{"router_noise": 0.1, "vocab_size": 3194, "norm_eps": 1e-05, "grad_clip": 0.5, "steps": 10645}
Below are experts of layer 7 (counted from 0) of a mixture-of-experts language model. Rows are named router (the router's row for the expert), down (a neuron's output weights, with its number) and show model dimensions 0-63. Each number is 200 + 20 x the weight over its row's rms, rounded and kept within 0 to 999.
Before each expert's rows: a language model's description of what the expert responds to. This comes from a sample of Wikipedia text that the model never trained on.

# expert 3
Description: Word-initial or early pieces of ordinary words, especially w, qu, me, requ, caus, av, as in w-idely, w-ays, el-ong-ated.
router,211,146,166,210,217,182,195,220,182,159,167,201,192,197,211,218,205,172,199,231,205,195,211,206,221,193,193,203,208,179,187,196,213,159,168,198,206,198,195,201,216,185,165,228,214,204,207,209,234,173,177,201,235,196,188,215,209,198,221,204,176,212,208,179
down0,216,217,209,204,189,216,238,198,253,219,197,187,203,181,215,206,199,193,206,204,222,210,197,174,198,150,197,195,201,211,183,184,231,222,205,202,194,185,219,181,219,207,218,217,268,206,133,190,183,214,202,232,200,212,182,189,195,211,205,204,233,195,199,180
down1,215,185,205,168,199,183,187,202,206,181,182,168,192,188,202,201,160,232,208,194,218,215,184,205,204,201,222,185,159,208,229,185,209,237,178,201,201,205,180,204,202,245,218,150,150,209,205,207,165,175,203,200,198,191,197,220,201,177,173,200,193,204,194,194
down2,221,213,213,238,171,239,191,203,194,204,211,199,225,227,147,193,185,203,204,229,186,214,221,171,194,193,213,206,197,158,224,197,200,156,209,218,227,192,228,215,167,180,203,192,203,212,200,199,184,192,230,213,203,203,201,220,197,216,196,212,159,195,200,208
down3,183,195,206,208,222,171,156,191,183,181,172,223,185,225,229,195,194,214,231,225,208,192,234,195,250,226,207,203,190,197,197,196,190,193,227,217,197,185,199,201,180,198,191,187,200,178,179,199,234,183,155,170,220,181,185,180,176,209,172,225,220,209,191,195
down4,203,205,219,193,206,241,241,215,223,201,186,198,210,182,209,206,203,218,222,218,174,181,220,167,221,201,202,201,199,180,205,218,194,211,210,179,199,208,173,191,241,209,210,178,198,190,209,194,211,191,159,227,198,198,208,194,196,184,245,180,197,167,166,230
down5,159,202,202,196,199,198,192,212,226,197,197,199,224,226,215,204,174,225,228,197,207,220,199,200,211,195,207,207,208,189,206,193,235,194,202,193,200,254,215,217,150,240,210,177,222,184,199,215,195,183,222,207,239,178,214,200,166,158,172,218,201,207,183,184
down6,165,199,228,201,209,189,192,191,175,209,213,216,200,202,185,221,190,170,211,207,229,216,200,163,219,196,183,217,185,195,187,190,217,189,172,203,195,241,192,196,206,209,181,195,225,186,135,177,156,193,208,207,170,201,175,201,210,239,200,203,199,200,239,195
down7,189,208,188,183,205,205,175,209,200,192,171,197,208,167,202,189,222,224,200,244,185,199,189,221,206,237,206,207,173,182,207,204,178,222,195,234,201,176,188,211,181,195,182,218,202,200,216,229,201,197,205,191,173,168,207,208,185,202,172,183,208,196,149,189
down8,223,200,183,220,251,203,167,208,167,169,197,230,214,197,204,169,198,191,208,199,201,158,185,243,192,253,215,218,230,205,212,214,207,262,163,220,209,221,199,203,202,195,216,220,196,224,176,215,178,212,177,190,204,220,227,210,217,190,176,205,187,206,200,202
down9,203,191,190,230,200,193,188,178,167,205,142,149,199,199,250,207,200,220,199,218,181,207,169,202,184,226,210,212,205,203,232,200,217,171,211,188,209,193,195,211,180,227,241,227,173,230,193,209,179,197,196,168,206,189,175,208,138,217,210,206,212,191,215,245
down10,231,173,200,190,222,195,192,205,220,160,186,202,205,190,221,212,207,180,183,203,154,190,203,226,208,192,186,192,202,194,209,228,201,196,188,204,223,209,212,167,218,207,213,198,207,199,198,197,198,204,195,186,197,200,206,188,190,188,212,208,183,210,232,222
down11,225,191,204,201,212,254,192,188,211,207,208,191,175,165,169,166,196,198,199,188,194,177,204,192,198,179,202,198,194,163,186,214,235,227,223,173,189,202,185,186,188,185,244,199,181,178,229,208,220,205,187,214,216,202,180,209,224,218,184,198,175,193,198,221
down12,181,168,204,211,201,183,196,203,196,179,210,181,225,204,222,198,203,203,187,172,194,182,171,232,201,196,202,240,196,207,203,193,219,184,255,185,212,194,171,172,202,163,169,191,181,170,181,143,185,193,221,201,177,207,191,211,209,207,205,179,204,214,197,200
down13,200,237,210,190,212,195,173,216,162,203,207,194,200,208,223,204,183,219,182,184,203,260,155,185,222,229,199,182,195,189,213,189,199,190,195,175,180,178,228,200,222,264,166,220,218,214,219,218,234,192,187,195,201,210,180,224,217,233,194,204,198,204,199,177
down14,229,179,178,201,180,184,172,188,203,185,216,214,199,177,211,201,207,201,169,203,221,204,207,182,204,228,178,202,196,179,179,178,224,176,203,223,167,199,205,197,225,169,206,232,197,213,199,169,220,207,181,208,198,196,215,189,202,194,225,200,193,185,209,176
down15,212,197,186,216,188,199,160,201,223,221,222,204,209,214,223,214,210,200,219,199,186,204,205,155,220,203,239,164,198,195,218,206,168,198,184,178,197,182,183,214,155,202,194,210,202,182,198,218,229,181,214,173,196,219,241,233,176,171,180,195,186,177,219,190
down16,191,207,194,220,220,206,191,207,217,193,201,204,205,211,165,202,226,164,195,209,215,165,219,204,171,232,220,207,195,205,175,197,218,200,207,185,203,236,171,195,239,198,198,186,186,201,190,213,189,179,229,202,205,201,207,199,189,234,187,153,171,202,181,208
down17,203,215,228,214,195,221,200,205,208,228,173,236,213,203,174,193,220,200,204,236,202,153,176,224,199,193,200,186,197,231,221,202,194,201,193,213,162,185,201,241,150,208,201,223,232,180,193,217,202,206,227,183,213,205,226,211,214,229,220,201,185,201,196,203
down18,205,227,215,213,195,214,223,196,195,203,204,189,208,185,186,197,199,173,168,243,199,206,209,215,199,196,151,211,235,197,201,193,189,224,134,223,167,180,195,190,226,194,182,220,242,194,161,199,203,186,206,233,140,222,190,231,204,191,193,210,187,228,184,189
down19,198,225,163,208,188,213,208,231,159,183,256,214,205,231,226,202,207,213,196,203,187,198,179,205,207,219,209,151,228,197,200,159,194,198,201,195,180,227,186,198,203,186,219,200,205,249,172,204,167,160,195,222,170,192,190,209,222,168,206,213,195,196,217,218
down20,201,187,205,202,197,207,192,203,224,188,219,226,230,191,181,211,214,168,219,169,212,166,177,205,168,194,182,183,199,156,164,233,199,196,201,189,218,229,229,223,214,194,233,175,218,168,209,164,205,207,204,195,213,211,213,210,238,192,203,211,190,207,205,213
down21,195,220,217,203,222,194,184,190,197,182,157,212,211,187,194,198,186,181,217,183,218,208,205,213,185,196,215,213,212,197,180,173,252,191,195,210,211,230,218,136,238,187,186,219,194,171,172,150,186,219,224,217,216,215,223,195,204,196,197,233,211,195,198,181
down22,193,191,179,222,283,203,214,204,173,217,181,182,201,183,200,177,179,178,195,212,199,209,212,186,197,226,216,195,163,200,191,237,186,207,182,202,208,198,199,188,165,174,171,166,176,202,203,197,158,191,168,187,197,205,209,219,195,199,151,186,194,195,201,203
down23,160,241,188,185,165,202,180,183,195,216,182,180,230,212,179,205,244,193,169,167,208,225,218,236,198,198,189,171,210,189,182,195,205,245,204,227,233,197,218,203,193,204,205,184,240,217,210,199,183,176,209,240,198,188,225,197,205,202,214,194,192,224,193,198
down24,183,223,200,196,224,217,200,215,184,215,210,210,201,204,190,201,174,196,200,172,220,212,194,224,207,199,227,214,182,153,184,208,192,169,190,170,209,200,161,204,199,211,204,204,181,219,172,194,199,210,220,203,204,206,212,215,206,223,209,207,193,212,163,195
down25,165,208,225,200,214,184,202,175,184,188,193,186,167,173,205,213,195,199,223,225,183,213,214,203,157,212,196,213,250,185,189,208,183,176,215,194,190,185,173,214,230,237,228,224,190,152,218,216,173,178,197,190,222,182,190,189,207,216,180,172,198,218,157,165
down26,192,199,218,196,210,222,174,185,186,195,201,197,213,185,231,204,221,192,210,175,191,203,202,207,203,218,199,154,198,193,224,246,177,238,217,220,214,189,220,192,222,205,221,195,230,199,199,200,177,232,211,191,193,203,192,190,217,227,208,173,194,253,190,201
down27,216,208,140,164,194,223,202,213,227,203,206,204,207,182,233,213,165,202,174,186,195,200,194,196,199,217,230,201,199,216,206,218,195,201,200,194,170,203,205,199,201,179,224,182,221,174,219,190,225,193,198,168,216,208,190,204,201,188,187,254,199,181,192,162
down28,238,196,200,200,224,171,200,181,205,203,211,178,171,196,227,197,181,199,198,226,180,211,164,188,214,198,222,199,214,190,186,162,185,218,208,220,207,203,241,231,200,200,191,174,189,197,223,161,198,183,171,206,199,215,215,226,203,150,180,225,174,203,218,204
down29,196,196,184,182,207,192,223,211,202,242,190,183,221,180,163,200,189,211,216,221,170,220,215,169,200,238,164,233,174,234,194,209,211,217,223,204,182,226,214,168,148,207,194,207,213,201,225,203,193,138,203,201,175,220,193,218,145,170,204,209,199,163,169,185
down30,225,198,176,175,207,204,154,211,195,202,216,162,197,183,203,192,186,195,192,213,195,191,203,185,207,199,205,182,183,180,179,216,202,205,193,200,200,200,206,190,222,249,223,208,207,196,168,148,188,213,235,208,172,227,190,184,206,219,185,201,183,207,227,234
down31,209,190,170,261,213,191,212,189,220,180,204,159,219,178,206,191,198,205,198,214,186,226,189,235,204,211,179,228,199,185,164,181,183,225,164,204,212,210,204,207,228,200,211,225,200,201,179,171,189,209,242,242,216,226,188,226,199,166,214,246,213,235,213,196
down32,212,226,242,213,172,186,230,166,194,215,173,204,196,223,193,181,189,232,244,206,200,266,197,213,198,224,179,171,197,229,244,181,217,199,222,204,226,230,197,202,151,204,195,205,195,181,189,240,264,202,200,214,201,214,184,198,182,210,212,188,174,193,199,213
down33,192,204,202,211,214,217,212,173,196,219,178,226,184,206,193,205,199,220,248,218,188,236,199,232,193,179,197,216,246,223,198,190,224,199,212,172,196,166,203,200,200,183,201,196,201,200,228,211,252,180,209,177,208,221,206,210,199,196,217,221,214,203,180,204
down34,225,191,201,198,188,217,205,188,218,179,199,202,216,193,197,206,224,258,200,161,203,197,202,174,214,204,231,182,177,182,185,190,212,205,188,176,222,210,176,217,239,247,214,210,198,226,194,205,205,198,209,174,171,175,172,203,195,218,238,189,196,163,229,207
down35,163,184,180,214,212,191,223,173,196,233,192,205,192,173,208,162,185,202,205,164,205,191,207,207,208,242,230,185,200,194,187,169,237,216,190,178,200,238,204,188,218,186,163,220,194,200,220,226,200,194,229,238,202,195,200,188,204,220,180,223,192,222,203,225
down36,244,175,179,203,250,196,225,203,201,205,181,247,200,208,190,203,203,187,193,215,197,210,191,171,200,128,195,195,204,196,219,201,197,225,210,181,228,183,215,195,212,202,209,200,168,245,188,199,214,217,171,193,190,201,226,207,173,221,178,236,158,177,196,200
down37,206,171,216,228,212,203,204,199,196,181,198,201,178,181,223,192,219,217,235,162,205,227,156,182,189,196,230,180,190,213,208,197,208,226,199,183,196,208,190,207,169,194,190,228,203,200,211,243,165,200,190,198,242,196,177,194,201,191,210,193,203,180,203,217
down38,201,201,208,204,182,199,205,223,219,165,178,199,185,227,198,196,220,228,197,212,197,256,195,147,190,227,170,211,201,204,179,185,191,173,210,201,205,218,221,189,186,187,143,188,212,172,209,196,219,180,196,173,225,190,186,232,217,196,205,211,201,192,187,205
down39,254,200,208,165,240,233,194,208,221,182,204,197,200,186,184,191,188,158,234,203,175,236,199,171,189,197,220,206,205,200,210,161,189,202,187,206,192,239,218,200,197,185,212,197,216,177,178,202,238,231,193,233,168,199,195,222,193,197,165,200,200,177,203,174
down40,163,198,197,200,158,240,208,242,225,199,198,184,180,209,188,179,219,204,206,208,160,188,217,207,221,197,185,150,215,203,195,192,188,200,200,230,206,214,220,200,237,196,199,160,210,208,222,212,207,198,180,196,195,180,197,244,189,204,193,173,182,180,202,200
down41,218,205,210,155,209,217,234,223,171,200,193,187,203,234,212,221,202,175,205,256,213,200,207,178,181,208,184,173,193,236,185,213,223,235,174,196,190,210,200,192,201,186,217,226,221,187,185,174,217,207,155,183,207,170,184,182,185,215,223,195,205,187,193,206
down42,193,193,188,218,200,198,165,167,201,201,213,178,236,186,200,190,201,226,216,201,218,214,211,205,181,192,194,257,194,191,205,222,201,199,205,240,192,189,212,197,190,171,201,213,196,240,174,213,211,202,209,183,187,232,224,212,202,203,212,227,208,213,193,210
down43,201,250,195,185,214,195,188,198,228,232,188,192,203,170,211,176,186,182,200,211,211,195,187,192,233,185,168,205,214,218,162,206,202,200,211,189,189,205,199,232,239,188,195,197,208,213,199,202,191,211,201,208,202,184,199,174,194,213,205,204,203,176,196,168
down44,202,230,185,221,217,198,199,192,218,182,163,178,207,194,214,205,201,200,170,161,183,178,200,209,205,190,203,238,187,242,191,225,229,238,242,162,173,216,224,185,195,196,229,205,214,217,195,211,225,184,203,180,201,202,195,205,182,186,186,176,207,191,182,195
down45,211,222,218,176,201,210,169,205,198,140,233,185,229,133,211,220,205,197,173,208,224,202,199,202,194,215,169,206,229,201,227,228,199,233,167,193,196,205,205,164,203,170,199,199,196,226,216,191,212,204,181,220,195,198,197,155,208,210,180,167,263,224,193,159
down46,183,194,189,198,199,209,204,204,236,188,202,195,177,178,224,200,209,215,188,195,240,234,209,204,200,172,194,203,203,218,186,218,228,214,149,216,201,187,202,214,189,167,199,185,192,196,174,235,199,220,165,218,196,182,183,186,206,207,177,185,206,199,180,235
down47,176,207,190,175,199,179,230,164,222,220,178,233,211,220,190,222,200,182,221,195,198,213,195,183,218,209,185,198,188,208,209,192,210,202,217,205,231,219,185,172,185,227,222,207,176,226,207,203,193,185,208,189,218,226,204,152,190,213,221,206,216,215,154,202
down48,203,210,200,163,192,192,243,227,165,164,212,176,198,175,214,223,207,207,214,160,199,232,202,222,187,206,200,185,215,207,201,184,165,241,170,207,201,203,204,208,193,191,185,208,196,214,196,197,203,189,202,200,179,243,205,224,200,222,179,212,191,157,184,217
down49,199,209,171,181,243,191,208,190,179,174,178,198,199,197,185,172,207,201,178,224,233,224,205,200,191,209,162,180,245,203,196,201,179,219,176,185,190,224,219,217,200,194,231,204,213,219,202,186,200,198,163,179,201,211,201,220,210,157,187,196,193,178,245,222
down50,231,157,196,200,199,213,200,207,167,187,212,220,181,209,167,204,205,174,185,160,200,181,197,172,194,210,210,222,187,197,225,209,223,234,201,200,198,241,199,224,191,216,218,204,202,201,200,217,203,258,215,219,181,222,202,204,170,202,233,215,206,191,195,226
down51,192,217,218,172,201,142,204,214,212,190,186,190,203,190,203,203,207,183,218,196,239,185,195,182,236,207,226,177,220,225,228,201,161,195,211,168,209,207,158,211,239,204,210,178,229,250,219,198,196,195,193,190,200,199,214,234,206,200,208,218,234,202,180,174
down52,207,198,214,209,211,200,214,148,194,222,192,210,223,185,168,164,207,180,190,183,198,220,232,211,200,197,150,206,201,161,180,210,206,198,200,196,237,198,210,235,192,199,220,175,187,191,207,230,202,209,158,226,233,200,226,201,187,194,176,214,200,171,166,212
down53,205,238,219,189,212,189,182,182,184,181,212,222,209,211,202,206,202,181,226,184,232,193,219,231,173,216,244,182,219,210,170,145,213,201,131,232,192,187,167,199,185,230,198,200,178,207,165,191,166,180,205,220,186,228,192,192,249,195,198,200,195,189,230,225
down54,182,214,193,207,192,211,218,201,209,146,185,195,190,216,218,198,180,181,200,200,216,214,168,201,162,188,202,217,177,219,246,218,190,202,217,170,196,218,202,216,167,197,200,204,212,199,169,178,195,203,192,212,230,190,213,159,245,189,198,209,202,212,200,217
down55,208,203,191,211,147,161,206,158,202,181,197,193,205,206,197,220,236,207,174,197,180,219,181,223,199,200,188,211,183,190,180,208,198,192,180,191,189,185,192,172,222,184,194,212,196,183,168,202,174,211,195,180,165,159,216,227,169,212,169,227,214,187,188,217
down56,180,205,247,209,180,184,179,227,178,224,201,172,188,202,155,235,189,231,175,202,175,178,208,185,230,194,194,233,204,229,200,188,200,163,232,180,211,201,194,158,195,197,201,202,182,197,213,200,174,208,218,200,217,186,173,219,191,180,224,162,140,189,221,195
down57,219,199,190,215,199,197,202,177,196,219,170,180,190,212,175,151,211,188,220,220,193,222,198,165,183,186,173,198,195,167,248,216,193,190,152,208,218,201,209,228,208,196,198,175,174,157,167,208,153,200,194,223,143,179,209,207,213,197,209,197,186,210,183,185
down58,242,193,204,200,214,178,207,226,213,195,209,183,168,202,227,182,214,179,185,199,191,222,218,184,200,201,200,198,204,212,205,193,241,200,207,211,222,227,198,232,201,209,214,193,192,185,192,187,193,194,204,238,210,220,175,168,168,213,197,166,213,229,195,181
down59,174,199,216,173,202,130,195,206,204,219,196,210,210,203,198,215,176,193,181,189,213,200,181,197,213,185,171,199,191,213,241,227,182,222,204,214,193,189,219,209,154,209,221,210,204,213,208,221,200,188,181,216,199,201,223,218,205,194,195,205,176,180,207,236
down60,230,193,207,169,198,216,230,183,156,205,211,201,193,182,236,216,209,199,174,231,242,212,173,155,199,201,200,166,194,202,243,212,146,192,204,209,188,167,207,182,199,221,196,192,199,225,165,201,191,196,230,195,194,170,160,204,179,219,226,199,165,160,217,202
down61,215,191,201,145,205,199,177,191,200,214,150,194,217,217,287,180,193,196,212,178,197,180,243,165,193,221,188,186,188,189,199,203,233,174,200,185,200,180,231,157,232,189,203,201,229,189,215,202,193,226,193,193,194,193,205,179,233,218,202,169,237,198,172,198
down62,223,184,206,210,198,248,227,203,201,191,205,188,192,188,191,170,205,198,188,238,136,167,204,194,176,207,195,237,210,180,224,186,167,172,197,225,208,208,200,208,226,178,219,190,211,146,201,203,205,180,206,211,172,227,182,215,219,191,211,203,242,201,198,176
down63,190,169,201,205,208,213,203,170,204,159,184,239,158,235,181,171,216,171,170,198,203,186,192,205,190,204,170,192,205,179,200,183,170,200,206,164,199,199,185,199,187,189,206,197,213,209,197,222,181,188,229,224,201,181,209,197,206,179,204,184,201,234,162,195
down64,160,176,191,229,208,211,198,200,218,181,229,215,211,211,218,203,174,216,200,199,207,245,205,198,182,230,177,193,163,211,215,201,199,211,188,185,199,200,195,199,175,211,220,171,175,197,151,176,202,212,204,190,175,198,218,184,205,203,191,190,242,213,163,233
down65,238,214,212,182,198,193,192,186,229,215,217,170,200,194,201,207,206,228,190,215,179,240,200,215,194,212,197,218,161,224,165,171,229,191,229,189,205,203,145,204,227,189,199,198,204,231,216,189,183,231,212,193,189,227,193,219,230,238,185,243,225,186,186,157
down66,223,198,198,187,193,198,199,237,197,171,243,220,158,226,187,179,212,224,184,179,194,204,205,207,205,203,193,232,194,198,186,202,190,187,207,215,189,193,174,213,217,201,198,181,165,229,194,180,177,211,201,210,201,201,211,208,191,187,207,197,225,202,204,194
down67,203,206,234,179,193,242,225,214,209,180,188,209,165,159,178,146,205,216,235,174,165,204,226,202,219,155,198,177,193,210,197,189,177,193,204,180,216,226,204,206,206,189,177,197,208,214,228,267,188,221,221,245,230,186,196,235,172,202,208,193,199,190,204,188
down68,194,168,202,166,205,162,190,224,214,206,162,201,203,188,187,216,209,222,191,217,195,243,186,221,198,236,207,159,179,193,153,188,202,205,221,201,188,191,194,196,192,209,187,214,210,216,174,206,207,165,222,202,237,178,192,187,209,220,225,179,190,210,214,203
down69,212,187,186,182,181,226,196,184,193,212,165,225,200,189,185,200,179,219,208,220,204,195,192,245,190,191,210,187,210,188,216,202,198,183,192,187,187,195,199,187,231,217,202,211,198,216,211,199,176,204,195,155,195,202,213,181,181,186,204,200,191,206,184,234
down70,200,179,230,232,206,203,252,189,210,194,209,194,242,178,192,212,223,202,204,154,218,251,221,208,198,202,216,174,214,212,210,217,204,185,204,194,208,200,182,192,194,216,169,197,163,216,207,220,184,205,176,181,192,230,209,204,192,193,179,188,176,175,207,232
down71,189,194,202,238,208,207,190,177,183,213,198,202,198,191,194,213,192,203,201,133,203,200,190,222,210,172,218,200,188,211,182,223,165,201,191,208,200,237,204,201,197,195,186,204,201,142,153,228,207,195,190,198,228,204,220,173,216,203,176,193,197,186,228,204
down72,214,203,219,197,233,192,199,179,204,158,226,205,182,182,194,197,185,206,212,187,213,192,232,244,215,215,195,230,193,208,199,219,232,233,199,195,184,183,186,199,197,170,199,195,168,215,192,227,172,210,213,195,222,194,193,171,237,187,187,205,201,200,180,226
down73,200,157,193,198,200,207,177,193,230,226,197,203,180,207,223,203,208,167,231,206,195,197,182,192,197,223,205,175,166,189,207,210,204,205,179,182,195,184,189,206,200,252,190,191,203,190,184,148,187,217,198,207,207,248,175,212,196,184,189,205,192,200,232,205
down74,240,201,172,222,233,182,172,212,134,190,241,213,235,199,207,196,209,183,194,232,200,193,225,191,177,200,200,236,185,213,208,216,195,180,226,202,201,202,204,204,169,198,224,228,221,198,172,179,207,229,174,199,206,187,184,185,192,189,186,182,235,188,227,226
down75,169,185,174,191,185,228,179,197,200,213,180,162,222,200,197,171,219,216,216,201,181,219,218,204,188,193,238,168,163,208,231,230,218,208,205,195,200,233,204,191,188,212,213,236,201,151,198,212,196,204,211,220,219,213,208,210,193,208,156,246,190,168,182,198
down76,194,207,198,193,176,186,178,231,210,221,234,206,241,182,178,177,203,199,165,249,196,209,198,217,176,207,244,189,187,207,185,189,177,192,232,200,219,168,197,205,185,219,199,202,168,205,190,213,195,207,232,214,238,194,176,213,214,186,192,199,192,187,217,195
down77,201,214,208,211,201,169,186,206,148,206,192,158,189,201,201,200,197,199,205,200,166,217,211,197,262,187,200,250,192,220,196,232,192,169,174,204,199,194,193,213,191,188,242,220,188,217,208,220,201,201,216,193,182,196,146,175,201,192,175,215,155,217,194,199
down78,226,181,209,198,200,201,174,163,173,204,179,226,174,174,220,164,183,171,200,213,195,211,196,196,200,205,189,223,172,215,236,213,218,182,226,216,170,245,199,213,169,196,194,198,223,206,187,184,247,195,206,200,208,204,208,197,195,208,196,214,179,178,204,212
down79,199,215,226,180,186,221,181,211,189,218,204,196,188,185,245,189,193,188,193,173,195,196,200,176,208,229,186,173,186,200,213,191,207,185,226,229,203,199,210,222,203,180,196,206,220,220,213,165,202,196,213,222,190,170,203,180,180,176,207,209,145,204,206,199
down80,199,201,202,202,242,198,186,209,197,221,202,177,213,181,206,185,214,188,201,200,213,212,226,274,190,186,213,194,203,220,184,193,157,221,200,183,214,228,195,167,193,192,197,205,212,203,229,163,212,217,190,208,203,212,206,187,199,191,205,162,230,206,213,215
down81,189,205,226,179,242,174,200,199,182,196,203,172,172,195,203,207,192,186,192,229,214,177,231,222,200,234,184,234,195,177,211,179,200,197,211,183,217,214,206,201,222,187,206,222,212,200,158,209,205,198,213,174,239,191,191,208,183,224,217,225,178,184,218,209
down82,197,195,204,207,205,225,194,196,219,210,193,174,211,198,199,200,200,187,222,200,187,201,175,167,192,177,197,166,190,170,242,190,223,148,176,148,209,223,220,175,184,216,198,205,191,211,237,194,202,196,203,201,203,193,211,199,173,163,183,170,217,182,160,192
down83,259,193,227,202,212,200,200,200,201,187,216,157,194,175,209,200,215,204,209,195,192,200,186,236,199,194,203,174,205,199,183,206,216,189,174,184,189,168,200,198,210,186,197,223,191,225,195,166,200,211,177,182,188,171,218,211,203,182,219,217,216,211,179,208
down84,202,208,204,235,205,207,196,192,198,219,214,199,199,192,226,207,219,203,191,202,218,187,186,190,206,202,204,186,207,215,218,189,185,209,177,208,175,206,205,215,229,215,176,179,217,217,226,190,194,183,211,244,186,182,178,255,200,227,199,159,205,205,175,192
down85,235,170,151,221,178,207,207,201,200,211,196,174,207,182,170,220,201,210,238,201,225,214,201,181,193,200,206,190,198,205,230,160,206,190,159,272,201,221,182,205,174,186,204,175,211,197,244,196,171,185,203,204,202,209,200,192,218,185,199,201,185,220,202,185
down86,204,204,207,204,224,213,167,183,196,195,202,181,203,152,177,205,190,205,247,171,203,205,224,207,184,180,208,198,221,194,192,198,200,210,193,229,189,196,228,240,191,197,196,217,178,210,181,173,211,202,235,230,191,191,191,221,158,194,176,201,179,189,183,209
down87,210,212,177,233,217,186,228,196,208,200,181,198,220,213,200,257,194,219,188,243,209,186,194,166,200,181,198,193,237,210,167,211,212,177,191,172,190,181,187,218,189,181,198,203,207,147,204,211,157,204,194,199,194,203,210,169,219,181,210,216,219,181,245,239
down88,216,203,174,199,208,220,202,184,166,197,206,202,190,201,196,211,189,187,178,188,196,199,183,222,202,189,203,220,205,199,193,199,171,187,198,217,254,201,201,231,193,177,193,194,210,185,191,184,191,188,171,224,203,182,182,193,170,224,201,217,197,191,234,208
down89,234,187,206,206,211,166,158,145,175,204,199,163,179,213,196,203,182,237,204,202,229,192,206,207,203,208,173,199,200,197,213,199,156,241,215,188,196,197,203,225,198,222,210,171,172,228,183,200,179,178,222,226,186,240,208,212,181,167,200,204,193,216,218,197
down90,196,195,215,179,235,209,174,229,218,244,213,238,195,199,184,162,200,189,205,174,199,222,213,169,231,195,185,205,199,213,221,205,184,196,209,190,234,209,177,180,198,200,196,164,201,209,211,217,195,203,185,180,224,215,198,180,199,184,195,212,194,213,186,236
down91,220,202,197,214,151,205,189,234,199,181,170,216,245,196,170,221,208,214,182,188,194,208,201,177,201,212,208,173,219,203,202,200,199,192,143,190,163,175,186,175,258,197,192,195,184,202,203,194,199,256,219,194,195,159,211,182,231,214,207,190,230,217,201,185
down92,203,168,194,222,192,196,190,198,167,222,221,238,192,250,216,209,204,227,208,190,191,186,210,183,223,154,205,196,203,202,187,181,229,207,188,208,221,205,190,186,177,197,218,205,199,196,197,187,199,186,203,215,177,207,217,190,215,228,213,203,186,217,179,206
down93,182,198,203,230,214,220,208,183,210,197,228,188,205,223,188,185,228,206,186,202,207,178,207,200,171,218,170,199,215,180,148,216,191,208,184,196,167,180,202,217,187,182,179,205,233,208,178,160,233,194,200,210,196,222,179,204,188,240,193,196,235,157,215,212
down94,189,194,184,181,191,206,228,197,216,202,194,181,208,213,174,207,175,199,214,154,216,214,199,199,190,200,184,197,176,206,209,183,202,201,183,167,197,196,210,208,205,184,197,216,221,200,147,232,181,201,204,209,175,194,179,156,171,175,204,200,199,182,228,181
down95,183,198,208,209,215,216,170,162,241,197,218,205,220,183,199,202,185,193,206,188,173,213,189,215,189,176,165,239,214,199,198,213,178,188,178,189,179,174,184,196,212,214,225,225,176,183,187,214,175,199,199,189,190,199,156,190,206,222,203,188,224,233,199,156
down96,208,164,234,187,174,200,268,181,188,189,194,189,240,180,178,179,203,182,221,220,192,205,189,210,209,210,186,187,197,202,218,151,207,213,182,200,178,201,150,178,237,213,231,219,239,172,213,236,178,224,195,208,180,250,202,195,199,210,210,193,202,189,220,199
down97,177,187,214,194,200,209,216,174,234,215,249,205,201,213,205,201,200,180,234,201,192,174,206,222,206,242,200,237,198,202,217,228,189,218,188,169,218,204,198,209,153,200,205,217,231,189,209,200,189,197,190,168,188,215,185,201,178,200,180,207,246,182,208,196
down98,184,180,214,218,183,169,192,188,162,240,209,220,195,167,214,202,192,200,184,184,178,227,197,189,243,233,207,218,206,205,210,194,189,230,191,191,163,158,201,182,173,173,223,205,200,225,187,240,205,212,226,218,199,208,222,210,209,187,227,210,173,205,175,180
down99,207,215,200,193,187,172,198,218,188,226,201,185,211,211,193,171,190,185,164,203,204,214,202,181,204,177,228,200,213,173,215,187,201,186,195,220,186,198,219,181,194,211,196,181,196,201,221,201,199,165,200,229,172,208,233,205,233,192,169,194,232,209,236,200
down100,204,205,184,224,229,178,174,208,184,201,208,199,227,218,187,176,193,168,185,191,182,202,189,220,206,178,197,210,204,239,174,195,214,148,203,222,192,188,163,197,171,191,236,223,187,187,206,241,204,221,195,202,160,224,198,197,209,203,187,209,176,187,203,229
down101,226,179,189,214,189,190,204,169,194,192,193,191,189,203,210,218,196,212,202,203,224,210,204,207,229,217,199,195,203,178,138,202,218,162,196,215,219,189,220,211,207,208,208,193,186,246,181,160,200,181,199,218,197,202,229,170,210,178,167,207,183,179,185,224
down102,204,167,223,177,217,199,203,207,223,233,205,174,206,189,193,202,201,208,200,198,192,183,203,176,203,203,170,192,209,194,232,210,212,236,222,201,216,200,249,183,209,168,212,200,223,198,213,190,191,212,180,209,217,193,232,172,219,203,202,189,200,182,186,183
down103,215,198,198,228,156,188,195,256,164,191,172,219,219,204,179,195,207,186,202,213,187,239,206,173,210,234,223,227,212,219,214,223,203,200,201,225,153,212,161,190,198,232,214,220,199,201,196,179,200,201,164,223,200,215,203,193,193,172,221,191,229,181,204,193
down104,179,173,176,197,226,217,175,215,185,174,180,213,192,226,236,252,166,254,227,199,212,202,231,203,186,238,183,205,194,232,188,217,209,174,192,178,206,185,193,194,209,197,216,169,216,148,214,211,199,199,166,199,163,214,190,196,202,181,184,207,197,200,197,220
down105,201,172,197,197,183,215,200,180,186,205,210,216,176,217,206,194,216,222,200,174,222,222,189,168,201,178,179,195,211,214,227,196,198,182,158,202,186,218,224,180,236,164,240,209,230,205,176,194,126,209,185,236,207,186,225,224,210,205,223,211,159,209,208,214
down106,225,178,203,194,222,189,220,226,205,199,187,140,199,196,183,191,172,210,204,207,186,252,200,167,204,191,208,185,214,188,201,193,168,200,174,201,208,201,203,206,191,204,181,169,210,224,199,231,234,230,218,205,183,191,167,215,238,161,162,188,204,197,202,220
down107,175,194,236,193,193,221,192,228,204,217,204,206,203,196,197,189,203,215,194,200,185,220,201,222,189,227,212,250,192,194,202,239,202,209,186,202,189,240,200,199,219,216,242,225,193,217,195,179,229,196,200,188,193,220,192,235,191,230,200,185,223,200,182,222